{
  "d_model": 256,
  "d_expert": 144,
  "d_shared_expert": 128,
  "activation": "squared_silu",
  "routed_scale": 1.5,
  "balance_loss": 0.00724,
  "balance_bias": false,
  "router_z_loss": 0.001,
  "lr_router": 0.00131,
  "vocab_size": 8192,
  "norm_eps": 1e-06,
  "beta1": 0.9,
  "seq_len": 1024,
  "steps": 5542
}
Below are experts of layer 2 (counted from 0) of a mixture-of-experts language model. Rows are named router (the router's row for the expert), up (a neuron's input weights, with its number) and show model dimensions 0-255. Each number is 50 + 10 x the weight over its row's rms, rounded and kept within 0 to 99.
After each expert's rows: a language model's description of what the expert responds to. This comes from a sample of Wikipedia text that the model never trained on.

# expert 17
router:62 61 54 68 35 58 46 38 58 55 35 43 61 63 64 38 59 60 37 63 65 61 25 50 54 36 29 42 34 41 40 52 57 39 29 37 50 48 53 36 40 40 46 44 37 45 40 49 42 63 54 59 64 44 48 34 50 48 62 51 48 49 68 64 37 42 55 38 64 57 33 44 55 48 61 33 67 60 63 62 60 45 59 57 60 55 38 40 61 46 56 46 65 51 32 64 50 70 48 66 57 61 43 64 42 58 36 53 40 43 54 42 60 49 44 60 45 42 48 48 40 57 42 53 50 54 33 60 65 55 52 37 62 52 37 65 44 43 59 47 64 31 62 51 39 60 58 37 37 52 49 38 50 51 35 53 34 43 57 36 60 60 60 56 38 34 40 51 48 52 45 35 38 51 44 36 41 41 48 61 36 48 55 39 46 44 49 50 42 34 49 46 41 40 54 56 34 42 43 36 49 60 59 40 51 65 42 63 37 66 45 45 47 55 44 43 38 39 45 42 64 44 46 67 63 59 66 43 41 55 40 45 44 66 53 66 61 62 54 44 48 47 41 57 61 45 31 61 62 60 53 48 42 45 54 50
up0:58 41 53 59 45 74 58 41 51 57 48 63 55 51 47 42 61 58 46 40 51 45 44 62 48 41 59 40 43 41 37 59 57 48 39 41 64 54 59 44 26 39 36 49 46 50 45 40 31 59 42 66 75 46 44 31 63 44 53 46 47 62 49 63 40 27 52 41 47 49 56 71 69 37 55 65 57 59 59 57 69 46 62 63 52 41 38 42 54 32 71 49 56 45 56 60 22 49 52 49 59 76 52 74 37 54 54 58 42 46 40 56 67 35 49 49 50 49 49 41 62 51 51 46 51 51 43 54 59 54 48 45 49 52 51 45 57 27 59 50 46 52 53 55 49 72 52 54 39 37 65 52 52 44 49 57 62 31 43 48 50 41 36 53 51 52 45 52 41 43 63 28 47 45 37 42 50 48 39 64 46 54 57 46 52 46 38 25 40 46 52 52 59 54 71 54 48 35 50 33 54 48 56 32 56 54 44 56 52 66 42 42 46 47 55 51 33 42 53 47 56 44 44 53 54 46 75 57 40 47 58 51 51 65 45 47 58 58 48 38 47 33 35 37 56 56 33 70 54 70 61 48 51 56 71 50
Capital-letter codes

# expert 44
router:66 55 40 58 34 65 37 41 73 48 54 36 60 56 59 30 59 63 64 57 51 68 44 45 56 41 45 40 41 34 37 66 66 46 34 36 57 48 54 48 41 36 48 43 38 61 37 41 39 61 56 58 62 41 38 39 58 50 59 49 41 42 60 59 25 46 52 35 62 48 39 64 57 48 52 37 63 61 63 71 58 50 53 59 57 54 36 38 63 48 51 57 62 47 41 58 54 72 52 74 57 49 51 57 44 53 45 59 41 39 51 46 62 33 46 51 49 42 46 40 46 69 39 58 58 61 47 56 63 57 41 47 59 57 42 58 49 29 56 48 67 38 67 54 37 44 58 52 45 46 55 47 54 63 39 71 41 37 63 36 46 61 60 67 33 36 40 42 37 51 48 37 58 55 52 41 41 41 36 53 41 55 56 41 47 52 54 44 49 53 41 54 53 40 60 62 47 41 49 43 49 62 58 46 52 54 33 56 41 65 43 36 34 44 45 37 33 41 48 46 62 45 53 70 56 52 65 51 43 70 38 46 52 55 50 48 64 57 52 46 44 55 55 47 59 45 44 60 59 66 66 52 33 53 63 54
up0:43 36 58 50 50 29 42 56 63 65 43 41 55 66 44 57 48 56 45 47 65 48 49 34 69 47 48 40 56 57 53 42 46 35 36 29 48 40 45 46 47 40 50 54 48 44 55 38 47 46 45 55 38 52 55 52 38 50 56 56 53 64 55 49 40 53 46 35 39 53 53 53 59 50 58 25 51 49 51 57 65 51 40 63 27 51 66 30 76 52 53 54 56 37 50 61 62 36 58 67 51 42 44 48 32 50 49 54 47 45 48 53 52 32 43 33 38 51 56 49 54 46 22 54 66 62 57 61 42 48 55 45 68 54 51 42 46 77 41 52 57 43 53 42 51 55 53 49 39 75 54 46 57 32 47 57 51 20 36 57 44 54 43 54 30 53 42 40 49 77 49 57 57 49 31 64 39 50 52 60 48 41 47 57 45 62 60 59 44 54 29 39 60 32 55 62 52 50 51 46 72 46 50 45 58 42 36 54 37 40 51 37 50 48 67 46 52 42 34 39 48 50 41 57 42 45 46 48 47 41 39 45 51 31 64 64 52 51 41 48 46 56 36 56 45 28 53 59 47 57 47 41 29 52 68 52
Commas

# expert 19
router:60 51 24 62 46 63 41 41 63 56 43 37 51 59 54 41 46 52 45 53 57 54 44 41 59 43 51 44 35 39 40 50 62 51 41 34 51 46 54 40 39 51 50 33 39 48 43 47 47 52 51 52 56 43 42 26 38 51 66 45 45 47 53 58 42 46 59 31 51 54 47 57 67 46 45 43 54 57 51 51 68 51 59 48 50 55 45 36 73 33 52 46 57 51 41 62 65 67 41 67 52 58 59 54 40 56 37 64 51 33 55 42 59 40 31 54 47 53 42 44 48 63 36 67 58 45 38 55 60 61 61 42 58 60 51 61 45 45 59 54 67 38 60 63 30 52 67 45 49 47 45 37 52 50 36 58 46 37 51 42 48 64 66 49 48 31 50 47 43 67 49 41 38 49 39 41 43 41 39 49 34 52 51 27 31 50 48 38 42 35 41 39 43 40 57 62 58 49 51 41 51 62 65 40 56 60 47 55 31 64 45 35 39 48 53 33 37 33 43 35 61 43 52 62 64 69 63 37 36 55 34 44 48 61 48 62 72 57 43 44 49 39 44 49 72 35 41 61 64 64 55 45 48 47 55 37
up0:46 48 46 50 53 64 42 36 48 52 46 55 53 44 55 53 46 55 56 47 43 54 53 46 58 45 58 52 55 42 47 40 56 57 60 47 53 40 63 31 52 32 55 51 43 44 51 41 36 39 41 58 43 38 57 54 59 59 62 47 40 72 70 49 40 42 64 71 59 52 52 66 58 47 68 34 74 65 57 70 65 49 53 43 40 29 47 37 59 68 58 47 48 41 41 49 50 67 66 53 66 46 48 50 41 60 55 40 53 79 31 37 64 46 41 41 35 44 58 45 45 55 53 34 50 67 67 35 42 60 44 54 51 47 61 76 44 31 49 59 56 43 57 44 51 31 45 48 42 51 52 61 56 56 49 50 44 52 61 45 51 42 53 53 41 38 47 57 54 61 55 44 46 54 37 49 44 56 45 71 48 48 57 56 59 52 64 49 42 45 27 47 41 45 51 54 47 56 44 20 62 75 52 53 57 62 64 53 52 67 29 47 49 48 48 40 26 41 51 29 49 49 50 53 40 57 59 57 58 57 64 53 54 34 61 50 46 52 50 57 59 41 36 54 75 50 55 68 53 42 64 55 39 60 46 40
Foreign name syllables

# expert 11
router:60 47 43 54 45 57 48 42 55 45 41 35 66 67 63 34 60 60 59 55 53 63 25 41 60 38 38 52 35 45 42 49 64 32 38 37 59 39 63 30 40 42 41 43 37 57 35 45 39 54 57 52 54 42 56 46 47 54 68 54 35 48 56 68 42 48 65 54 60 54 36 54 54 47 51 31 64 55 67 65 65 52 63 60 63 44 43 36 58 37 66 43 63 47 38 53 47 50 43 58 49 53 38 50 42 51 50 60 47 56 58 39 58 48 43 47 50 38 41 47 41 59 50 56 52 63 53 67 53 69 63 37 64 62 52 65 52 41 54 52 48 51 61 58 39 49 75 47 45 46 47 39 60 58 44 60 37 36 59 34 54 51 60 66 43 45 41 51 51 56 53 50 62 46 46 44 44 39 44 66 47 63 54 48 42 41 54 58 44 43 42 44 35 43 53 53 42 44 46 38 60 63 51 31 52 54 35 65 36 68 36 46 38 52 29 36 41 35 37 34 51 47 55 65 53 67 58 52 41 62 42 51 40 60 58 63 58 56 49 59 39 51 39 52 64 51 39 61 62 77 71 62 37 40 58 53
up0:69 57 52 58 41 57 38 36 56 53 47 44 63 52 51 46 60 69 49 59 59 47 48 54 71 41 50 48 36 38 45 65 65 50 41 40 58 58 42 55 53 28 39 43 44 62 50 34 44 58 54 49 61 47 50 46 64 51 58 58 34 40 63 67 47 38 49 43 54 50 45 62 66 38 52 39 48 52 58 59 58 50 64 69 48 52 46 39 66 48 60 40 60 58 41 72 56 53 56 68 50 56 58 49 34 47 49 51 56 45 44 47 68 41 48 49 34 36 42 42 48 49 52 62 57 61 49 49 61 64 53 53 53 74 46 55 43 41 46 37 59 40 56 48 34 58 58 32 48 42 44 47 48 61 43 49 50 50 49 37 53 51 64 53 24 41 30 41 32 62 66 36 36 46 47 40 44 36 41 47 48 52 61 27 53 55 50 24 47 35 41 50 37 46 63 60 46 37 39 40 47 74 60 29 61 61 50 45 42 56 17 49 38 46 45 48 40 39 49 40 54 46 55 64 51 48 68 43 40 51 31 47 56 55 55 59 49 55 48 59 41 59 54 66 56 43 43 62 53 64 51 40 47 36 65 52
Word-initial fragments

# expert 29
router:61 52 44 66 31 54 38 31 56 59 49 41 64 66 64 46 59 62 50 49 44 56 34 40 58 39 31 57 36 26 37 57 53 43 30 36 56 39 54 57 39 43 40 39 47 60 42 46 40 58 51 56 61 43 47 36 56 44 64 42 43 61 67 53 43 51 50 23 64 54 46 55 57 41 58 45 52 58 69 66 56 27 63 53 51 53 30 39 60 35 59 52 53 54 39 63 50 66 38 56 52 49 53 52 41 48 42 53 34 46 55 44 56 44 38 51 40 38 48 48 29 59 53 53 51 58 36 60 64 56 50 39 60 60 45 70 45 45 56 52 62 36 57 47 41 63 54 47 48 43 41 45 46 65 40 56 43 44 57 35 53 67 49 59 36 43 42 57 51 62 54 53 50 42 29 45 50 33 43 55 40 56 64 45 41 42 55 42 47 35 53 53 42 37 56 60 46 36 40 48 55 54 60 43 46 71 35 59 39 67 33 45 44 47 39 19 42 38 36 36 54 49 52 62 60 56 67 54 40 64 36 43 44 58 58 57 57 62 67 47 38 44 54 59 57 41 41 59 60 62 51 58 44 55 53 44
up0:62 46 45 43 32 51 37 49 35 47 35 49 48 53 49 48 52 49 53 59 47 36 63 52 52 40 43 42 56 55 37 52 48 49 49 44 32 42 64 21 64 26 48 40 48 66 44 49 52 48 46 47 60 43 66 38 44 49 63 60 53 43 70 64 40 68 66 54 43 37 42 59 54 43 59 40 51 37 44 49 41 42 42 55 47 47 46 53 62 32 23 50 39 55 50 57 73 68 73 56 60 54 36 40 32 47 41 41 48 47 49 35 56 39 67 48 29 43 57 45 44 56 46 49 56 49 43 60 65 50 69 40 43 54 43 47 53 43 52 37 36 53 48 59 49 52 55 49 45 50 45 41 58 65 60 73 40 39 46 46 51 58 50 42 52 47 58 46 54 42 37 56 53 56 39 42 53 57 35 54 52 38 51 47 61 24 54 56 67 34 52 70 53 47 59 55 47 56 35 41 39 54 49 59 39 35 36 34 38 47 46 44 55 41 57 40 58 50 33 56 49 38 52 50 47 50 35 39 35 47 52 57 72 49 49 52 51 50 83 42 37 40 40 63 51 46 55 50 46 48 50 65 53 25 32 37
Rare consonant word pieces

# expert 3
router:69 54 42 55 32 61 46 49 62 59 40 48 61 52 52 46 55 70 44 59 56 56 43 35 59 30 48 44 45 46 30 55 59 43 45 35 56 44 50 45 35 37 42 39 47 49 36 30 44 53 52 63 64 37 53 36 51 50 62 36 47 36 56 61 34 46 60 50 54 53 42 59 56 40 73 39 59 64 61 65 57 47 55 59 50 59 42 37 62 47 64 35 55 50 32 58 51 60 58 61 55 52 44 60 45 52 40 55 38 42 52 44 59 37 42 50 40 47 47 51 40 58 48 59 57 64 48 49 64 63 56 39 61 57 32 56 49 36 60 56 65 33 64 52 33 49 63 36 40 45 53 46 48 62 34 58 37 45 63 42 51 63 65 56 46 33 38 46 49 48 55 52 46 48 38 38 50 31 46 60 47 59 58 43 46 54 56 52 41 46 43 42 36 40 60 62 47 41 39 41 54 68 61 42 43 70 41 52 33 63 43 36 35 40 48 44 40 41 43 37 62 40 62 64 53 55 59 49 46 66 40 57 48 61 62 53 66 66 58 49 54 40 35 58 57 37 43 58 69 79 59 52 50 44 74 43
up1:74 48 29 44 46 64 55 53 62 38 55 46 48 41 53 40 58 72 31 61 65 54 54 47 53 42 53 41 59 52 46 46 62 50 55 52 69 57 41 45 38 52 34 60 55 52 50 41 46 56 58 70 50 44 56 34 68 54 65 56 49 52 44 47 25 58 40 61 51 57 55 72 55 52 60 39 48 60 39 65 54 41 58 64 61 59 55 56 49 48 45 45 46 52 58 74 52 51 47 71 54 52 64 55 50 61 50 49 56 55 58 44 56 47 34 39 45 51 54 44 30 48 41 46 62 57 44 50 49 48 42 37 56 55 58 55 54 38 73 58 48 48 47 51 40 39 51 40 34 38 53 60 45 68 60 53 49 39 46 48 50 62 59 57 48 36 35 40 53 50 41 56 55 44 31 37 47 44 68 50 56 59 70 45 59 60 67 42 49 50 37 73 34 62 47 46 53 39 27 48 54 59 46 48 55 53 36 66 34 56 50 40 54 46 37 49 23 54 56 25 62 28 38 57 47 53 52 22 54 58 42 56 33 39 57 50 58 51 50 58 50 42 44 59 51 47 51 62 67 68 46 50 49 53 72 51
Years and place names

# expert 28
router:68 56 45 65 35 59 43 40 61 43 48 43 56 58 62 32 66 65 55 60 64 54 34 39 58 39 34 39 32 34 41 51 56 41 40 33 64 47 60 46 35 43 47 46 38 50 39 47 37 63 54 55 58 41 32 41 46 55 61 55 47 48 64 60 39 44 60 42 59 55 40 56 60 43 61 35 52 58 61 63 55 46 59 61 57 47 44 29 53 42 57 44 58 49 36 63 52 63 53 66 55 54 40 52 43 50 41 64 41 43 54 49 53 30 45 53 45 32 38 35 34 61 48 57 44 58 41 72 62 59 68 37 60 65 46 56 48 39 70 58 63 41 53 50 37 57 63 39 39 56 45 36 52 57 39 62 34 44 60 38 53 51 57 47 41 40 43 57 49 54 56 43 49 46 44 39 43 40 40 57 41 62 60 41 39 53 43 33 40 38 43 38 44 41 69 50 56 31 48 36 53 55 59 45 62 54 51 61 39 57 36 39 42 39 53 40 34 41 32 38 57 48 42 76 56 55 58 52 44 56 40 46 40 55 51 53 62 66 50 44 44 47 37 41 58 43 36 68 59 59 61 58 38 39 60 42
up1:72 45 43 70 54 65 57 48 67 37 56 50 47 48 46 44 53 59 52 45 49 62 40 60 49 70 48 56 45 18 55 65 51 35 29 55 48 44 40 39 47 36 29 54 43 53 40 40 33 38 55 57 57 28 52 39 47 72 54 45 30 51 44 66 40 55 70 39 56 56 44 68 62 55 46 42 69 76 51 72 56 49 56 54 53 50 42 58 57 45 60 57 46 47 44 60 49 42 50 49 59 53 59 46 33 46 60 52 52 45 51 57 66 29 57 60 44 44 51 55 55 40 40 44 56 61 46 44 48 67 63 43 56 57 55 39 56 55 56 37 51 44 73 49 39 61 57 59 36 41 40 56 51 62 47 53 37 46 47 32 48 66 58 62 42 57 45 56 43 57 50 42 47 67 45 45 42 54 49 65 45 54 53 45 69 50 49 47 58 55 44 44 48 60 45 48 45 48 48 36 38 68 59 42 51 54 50 52 33 50 41 65 41 54 35 53 23 39 42 37 43 34 54 41 48 64 58 53 46 49 45 53 63 41 45 49 77 62 57 57 24 42 61 39 50 57 41 44 60 46 62 41 45 47 58 49
Word-initial capitals, fragments

# expert 4
router:63 64 52 62 39 53 42 40 55 56 47 42 58 52 48 36 61 73 58 53 46 59 41 54 52 35 40 54 27 38 48 56 52 39 39 36 61 51 62 48 43 36 54 27 47 60 26 39 37 52 46 52 62 48 45 37 60 42 51 52 37 47 56 55 40 42 59 41 55 50 42 59 64 48 51 41 54 67 59 62 58 47 67 57 54 57 37 36 69 42 66 51 65 51 38 53 53 58 56 60 63 54 51 58 39 42 40 58 44 40 48 44 62 33 42 51 41 42 40 45 38 69 53 65 55 61 37 48 53 68 53 39 70 68 46 53 54 48 55 52 55 36 61 52 35 56 53 38 45 58 53 48 50 66 42 54 37 38 61 28 59 64 61 61 36 40 44 50 46 54 57 46 55 51 40 40 52 47 52 51 38 55 64 47 60 30 37 51 43 45 44 39 38 42 54 54 44 34 43 40 62 59 61 39 51 55 41 57 38 63 47 36 30 47 45 39 25 40 36 39 63 44 48 68 58 67 63 56 44 66 40 36 52 50 51 60 69 65 56 44 42 39 52 67 62 40 43 49 63 56 52 57 42 45 63 41
up0:55 63 61 42 34 50 55 57 48 65 52 44 46 52 58 49 51 52 47 70 41 55 48 47 33 50 41 36 37 32 52 33 62 43 63 49 41 49 61 59 49 45 51 55 57 42 30 44 54 29 54 56 50 65 45 43 40 59 49 65 47 51 51 55 45 52 41 37 40 52 52 47 59 60 38 50 48 45 44 56 59 38 49 43 32 43 63 46 52 42 48 66 39 50 54 60 45 68 45 49 46 47 46 47 61 56 43 49 19 26 62 66 54 40 56 63 38 53 53 54 55 41 42 41 56 50 35 47 56 38 35 46 68 38 65 40 39 51 56 37 35 27 68 52 60 70 61 31 66 45 55 59 46 42 43 36 42 47 59 62 65 66 42 50 44 27 54 67 61 56 64 55 25 42 52 48 47 40 65 45 50 46 45 43 42 68 49 49 38 56 63 42 36 43 39 65 48 50 51 50 45 47 57 57 76 58 47 62 47 40 50 39 58 34 46 46 37 46 59 38 62 63 35 65 50 61 43 60 57 58 53 57 53 39 53 69 60 59 55 42 54 52 34 55 53 39 44 46 77 49 42 44 45 43 64 51
Dashes and separators

# expert 45
router:57 57 50 68 39 53 40 37 66 55 41 41 59 59 61 42 69 58 55 49 62 58 39 49 57 35 42 43 47 37 36 56 55 45 37 42 54 46 56 37 42 37 48 37 43 59 42 37 41 45 58 58 62 41 51 48 58 51 54 39 39 41 56 62 37 46 64 36 65 56 31 53 57 44 62 38 61 64 52 60 65 50 60 52 50 57 40 36 62 32 55 35 64 42 40 60 62 59 43 58 59 64 44 59 45 57 44 61 39 45 53 37 62 40 38 61 45 42 44 37 51 61 39 53 62 63 46 61 53 59 69 40 60 65 43 62 43 41 54 53 64 35 62 52 25 57 61 45 41 49 52 35 52 67 40 67 39 35 48 39 53 71 59 65 44 41 39 51 50 55 49 46 58 63 53 44 49 41 31 63 46 55 58 48 50 41 48 50 46 43 39 37 42 44 58 69 45 29 42 44 58 65 59 40 51 63 32 58 38 68 37 40 37 56 39 42 37 43 37 45 57 44 44 61 61 64 62 48 38 63 42 40 47 61 56 64 58 61 58 38 44 44 42 56 61 45 48 58 59 59 55 50 33 54 61 35
up0:63 49 42 54 32 61 46 58 37 49 54 48 61 57 71 47 55 52 51 53 39 55 55 49 56 44 51 55 48 35 55 69 64 38 54 48 53 59 53 51 54 46 47 58 44 45 50 41 42 49 24 37 57 46 57 43 65 31 58 64 25 44 55 46 62 53 75 43 51 60 41 55 55 31 59 53 62 68 56 55 51 48 41 53 58 63 36 52 66 40 49 46 47 41 22 62 48 56 66 36 60 58 43 56 33 55 43 56 50 44 43 38 57 45 43 50 36 45 56 50 46 42 41 62 50 64 47 56 64 71 44 40 55 52 40 59 56 46 51 40 59 31 43 70 43 65 51 52 40 41 53 51 54 39 38 55 54 42 65 43 54 31 57 53 31 38 48 60 32 52 55 46 57 45 42 52 48 51 55 67 32 62 57 38 48 58 47 48 59 51 33 62 45 54 51 42 43 23 39 48 59 55 66 47 63 57 27 57 48 49 30 40 42 60 45 58 44 47 57 42 57 49 52 67 39 55 66 44 45 57 37 43 60 52 57 43 68 53 73 55 49 52 61 47 64 32 30 61 49 53 53 63 26 43 50 58
Asian and foreign name syllables

# expert 33
router:60 55 38 56 36 49 46 41 61 46 45 44 63 53 58 46 56 75 48 54 56 58 38 42 63 47 42 46 37 33 46 60 63 49 40 36 61 45 56 53 45 46 46 39 37 63 38 40 38 50 68 51 62 42 59 41 60 51 58 56 38 40 64 55 47 44 62 43 66 63 32 53 57 41 52 33 68 64 54 71 57 37 64 59 49 52 47 48 54 41 58 41 57 50 37 55 48 67 62 66 60 58 38 59 51 51 46 55 44 49 53 47 59 35 38 52 48 43 40 40 40 59 50 60 49 66 46 55 61 69 62 38 55 68 43 65 45 38 56 63 60 46 57 50 45 52 61 46 43 61 58 41 52 59 34 58 39 31 59 26 53 64 54 54 37 44 47 45 50 52 60 41 56 44 46 27 55 31 34 62 37 59 53 33 39 48 46 48 43 42 46 43 40 41 58 65 44 35 50 47 65 60 63 37 58 55 45 59 42 57 29 37 32 49 49 44 32 42 35 44 52 43 54 78 54 54 64 46 38 66 44 44 55 57 58 54 66 72 51 54 37 50 44 51 61 39 40 65 61 59 57 38 41 48 60 44
up1:41 45 63 54 58 65 54 43 61 50 55 60 44 49 42 48 63 53 39 53 74 68 29 59 53 32 48 43 57 60 56 40 44 22 55 50 42 63 52 56 49 41 62 62 43 42 51 37 43 57 41 40 35 48 53 32 48 49 49 34 43 33 33 54 38 32 53 42 31 55 44 76 61 63 38 48 62 46 56 52 59 55 69 56 62 51 33 53 59 57 27 41 40 68 65 58 51 55 53 47 52 36 63 60 47 54 60 48 43 54 42 47 71 42 56 44 56 44 61 38 40 55 47 56 29 63 41 42 52 52 56 64 52 60 43 52 56 46 44 46 58 63 56 69 39 58 61 59 31 31 52 57 61 61 33 40 58 36 51 53 59 47 62 55 42 66 49 47 35 39 64 45 44 62 48 45 66 47 59 60 44 58 44 39 57 53 40 32 50 47 55 27 52 61 33 48 54 47 56 42 24 56 65 23 53 43 55 49 37 58 46 46 38 56 50 49 39 41 49 44 53 48 52 42 52 51 64 45 48 49 50 64 52 42 55 39 59 54 56 56 47 48 56 41 65 60 43 44 53 59 48 72 56 60 47 61
Space before numbers

# expert 18
router:58 42 43 69 38 50 59 48 49 52 42 44 70 53 58 34 57 55 61 55 48 54 37 44 48 52 52 44 34 45 40 54 44 29 40 37 59 34 51 54 47 40 40 36 46 54 49 45 41 59 52 48 60 32 49 47 45 72 63 44 45 49 49 67 45 42 54 53 59 58 49 64 59 48 59 40 63 51 73 49 51 46 63 50 52 57 42 54 66 38 47 39 63 55 48 54 50 69 45 58 48 64 52 58 46 55 33 64 48 40 66 43 60 44 32 52 38 35 47 45 47 63 48 53 57 68 40 72 63 63 44 49 57 54 40 46 47 36 54 52 75 53 62 49 34 43 61 43 42 43 60 38 57 47 46 76 36 42 52 36 61 57 56 53 42 57 40 46 51 68 53 44 50 56 51 40 44 40 37 64 42 62 49 38 48 46 32 45 40 47 34 63 40 43 50 59 54 38 44 32 65 67 66 25 52 52 40 62 38 66 50 41 35 48 51 41 35 34 33 53 44 39 52 69 66 51 65 59 50 51 25 40 56 49 54 48 64 59 63 43 42 35 45 53 53 37 40 56 56 60 49 41 51 53 58 39
up0:48 58 51 59 40 52 45 33 53 68 45 46 39 51 66 35 49 72 57 43 55 56 47 43 62 43 40 74 56 36 61 51 74 42 47 38 50 57 64 37 49 43 48 34 51 45 56 32 40 45 54 53 58 30 51 38 52 37 69 40 30 48 55 50 54 43 68 33 50 78 38 60 45 36 36 34 61 46 47 61 60 43 47 52 29 49 52 34 62 37 56 54 59 47 34 59 41 64 44 65 68 45 58 58 42 49 54 54 59 38 34 39 51 34 52 62 51 44 61 50 41 47 45 69 52 54 44 57 59 64 50 41 60 55 43 60 40 60 63 46 63 57 51 47 45 52 56 53 49 47 45 49 50 53 46 61 51 46 46 38 52 66 45 69 52 32 51 49 66 50 65 60 56 44 51 36 53 39 38 59 35 45 58 56 42 43 40 57 39 42 44 43 53 45 60 48 32 30 49 47 45 60 52 37 42 65 31 53 34 58 31 48 43 42 51 49 41 26 62 38 69 55 68 51 39 58 59 43 44 52 42 54 44 59 56 58 54 65 69 51 49 49 46 49 53 35 36 65 62 64 48 45 48 49 53 51
Mid-word syllables and table bars

# expert 46
router:51 58 58 60 42 58 41 42 57 60 51 41 61 70 65 33 68 60 45 56 55 67 36 38 63 38 53 30 46 43 32 53 50 37 37 26 75 45 70 50 39 36 41 34 34 69 40 45 46 69 53 52 56 50 50 53 45 55 60 51 46 37 64 57 41 43 52 42 55 48 41 45 57 42 61 53 66 54 72 49 64 45 57 62 68 43 44 44 64 38 60 54 54 59 26 58 56 53 53 73 57 61 39 49 50 49 43 51 45 38 37 35 61 49 35 51 43 40 47 44 39 71 44 60 48 58 51 54 56 69 50 52 45 71 44 54 50 43 55 48 56 48 55 58 34 58 64 45 41 61 41 32 59 57 40 52 46 50 54 39 68 65 59 54 44 42 31 43 51 56 68 55 57 52 51 37 40 40 47 54 37 58 64 49 41 46 52 47 34 47 45 41 28 36 54 57 49 42 42 43 55 68 50 33 55 59 40 58 43 56 37 48 29 55 53 41 33 40 42 40 63 51 61 55 50 53 58 48 39 63 38 45 47 54 69 47 57 54 59 44 42 44 45 54 57 48 41 52 48 57 64 53 39 60 52 36
up0:57 53 48 57 48 63 27 47 51 58 70 49 65 56 39 37 64 51 60 53 50 49 58 53 46 57 59 41 57 47 37 52 38 43 67 53 50 42 67 43 59 46 60 44 43 49 39 46 44 23 49 59 60 63 37 55 62 55 74 57 51 34 41 51 44 57 61 49 52 52 55 59 32 55 62 52 47 48 56 61 69 38 53 57 41 41 54 69 45 44 56 62 58 67 49 61 48 58 51 61 44 45 45 41 57 55 39 27 41 57 63 66 48 39 35 31 49 43 50 37 44 50 24 49 48 73 53 44 77 57 51 44 37 65 36 50 55 35 59 49 52 52 45 44 46 44 54 45 48 27 40 60 48 44 56 53 45 49 65 48 60 66 54 61 39 53 38 50 59 50 51 57 56 48 59 42 56 50 58 57 53 45 54 52 35 67 44 50 53 54 59 76 43 30 58 52 60 39 39 44 52 64 61 27 50 60 39 43 52 45 68 61 53 44 58 45 45 42 53 60 50 44 47 62 54 53 52 61 36 59 41 40 39 50 45 39 62 64 54 54 35 44 47 51 57 30 33 70 53 72 43 36 47 57 75 49
Initial pieces after quotes

# expert 14
router:61 59 53 55 38 58 42 45 57 50 57 32 54 75 50 37 68 56 52 60 59 58 36 37 52 36 42 49 39 37 42 50 59 37 38 41 65 50 52 48 42 45 50 44 36 61 43 44 44 56 48 53 65 38 43 30 53 65 57 48 35 51 59 48 40 31 62 44 55 48 42 52 62 44 57 54 67 57 65 72 64 40 60 54 60 62 32 28 50 41 53 40 54 54 35 55 61 67 56 54 58 61 52 53 41 46 47 63 38 47 60 40 66 40 39 62 43 44 43 42 45 61 48 46 54 58 42 57 61 66 58 34 60 73 32 59 45 44 64 60 52 45 59 48 51 55 56 43 30 37 52 32 51 60 45 62 37 45 46 38 51 56 53 66 34 43 42 48 53 71 51 53 49 42 33 39 41 44 54 58 38 50 52 46 53 51 48 54 46 44 42 50 41 47 64 58 55 38 49 47 50 64 57 32 55 64 53 53 39 65 47 29 37 52 50 41 36 37 47 28 58 50 61 72 60 54 62 52 38 67 39 52 48 71 40 56 60 66 58 53 36 43 48 48 62 43 45 62 62 50 60 55 41 53 68 46
up1:43 40 39 65 44 58 43 36 48 68 30 45 45 68 64 40 49 56 62 55 39 78 52 56 54 55 62 46 51 53 48 45 53 33 50 45 48 55 58 70 66 56 63 38 40 53 45 52 27 52 59 47 49 41 48 57 30 42 52 34 29 43 48 48 53 33 66 45 62 46 56 52 49 58 55 49 62 57 66 46 46 55 64 49 52 34 54 47 59 53 47 29 45 46 44 45 66 47 63 57 55 58 51 58 53 48 34 54 56 52 65 29 57 61 53 60 51 62 50 46 49 69 39 57 48 80 55 59 42 54 44 50 60 51 36 58 41 49 50 44 56 45 58 56 47 62 55 51 58 51 47 39 40 45 55 56 53 53 40 44 41 52 60 49 22 47 49 37 53 56 53 55 53 39 24 48 56 44 39 55 31 50 52 55 63 53 56 61 58 54 28 27 48 39 48 70 40 44 45 44 46 82 42 36 41 41 57 53 47 76 32 48 48 60 42 51 35 29 61 41 53 50 47 55 54 50 54 59 37 43 59 51 55 42 59 53 43 59 43 63 67 57 39 44 58 49 39 50 52 50 65 58 38 64 39 60
Capitalized word-initial pieces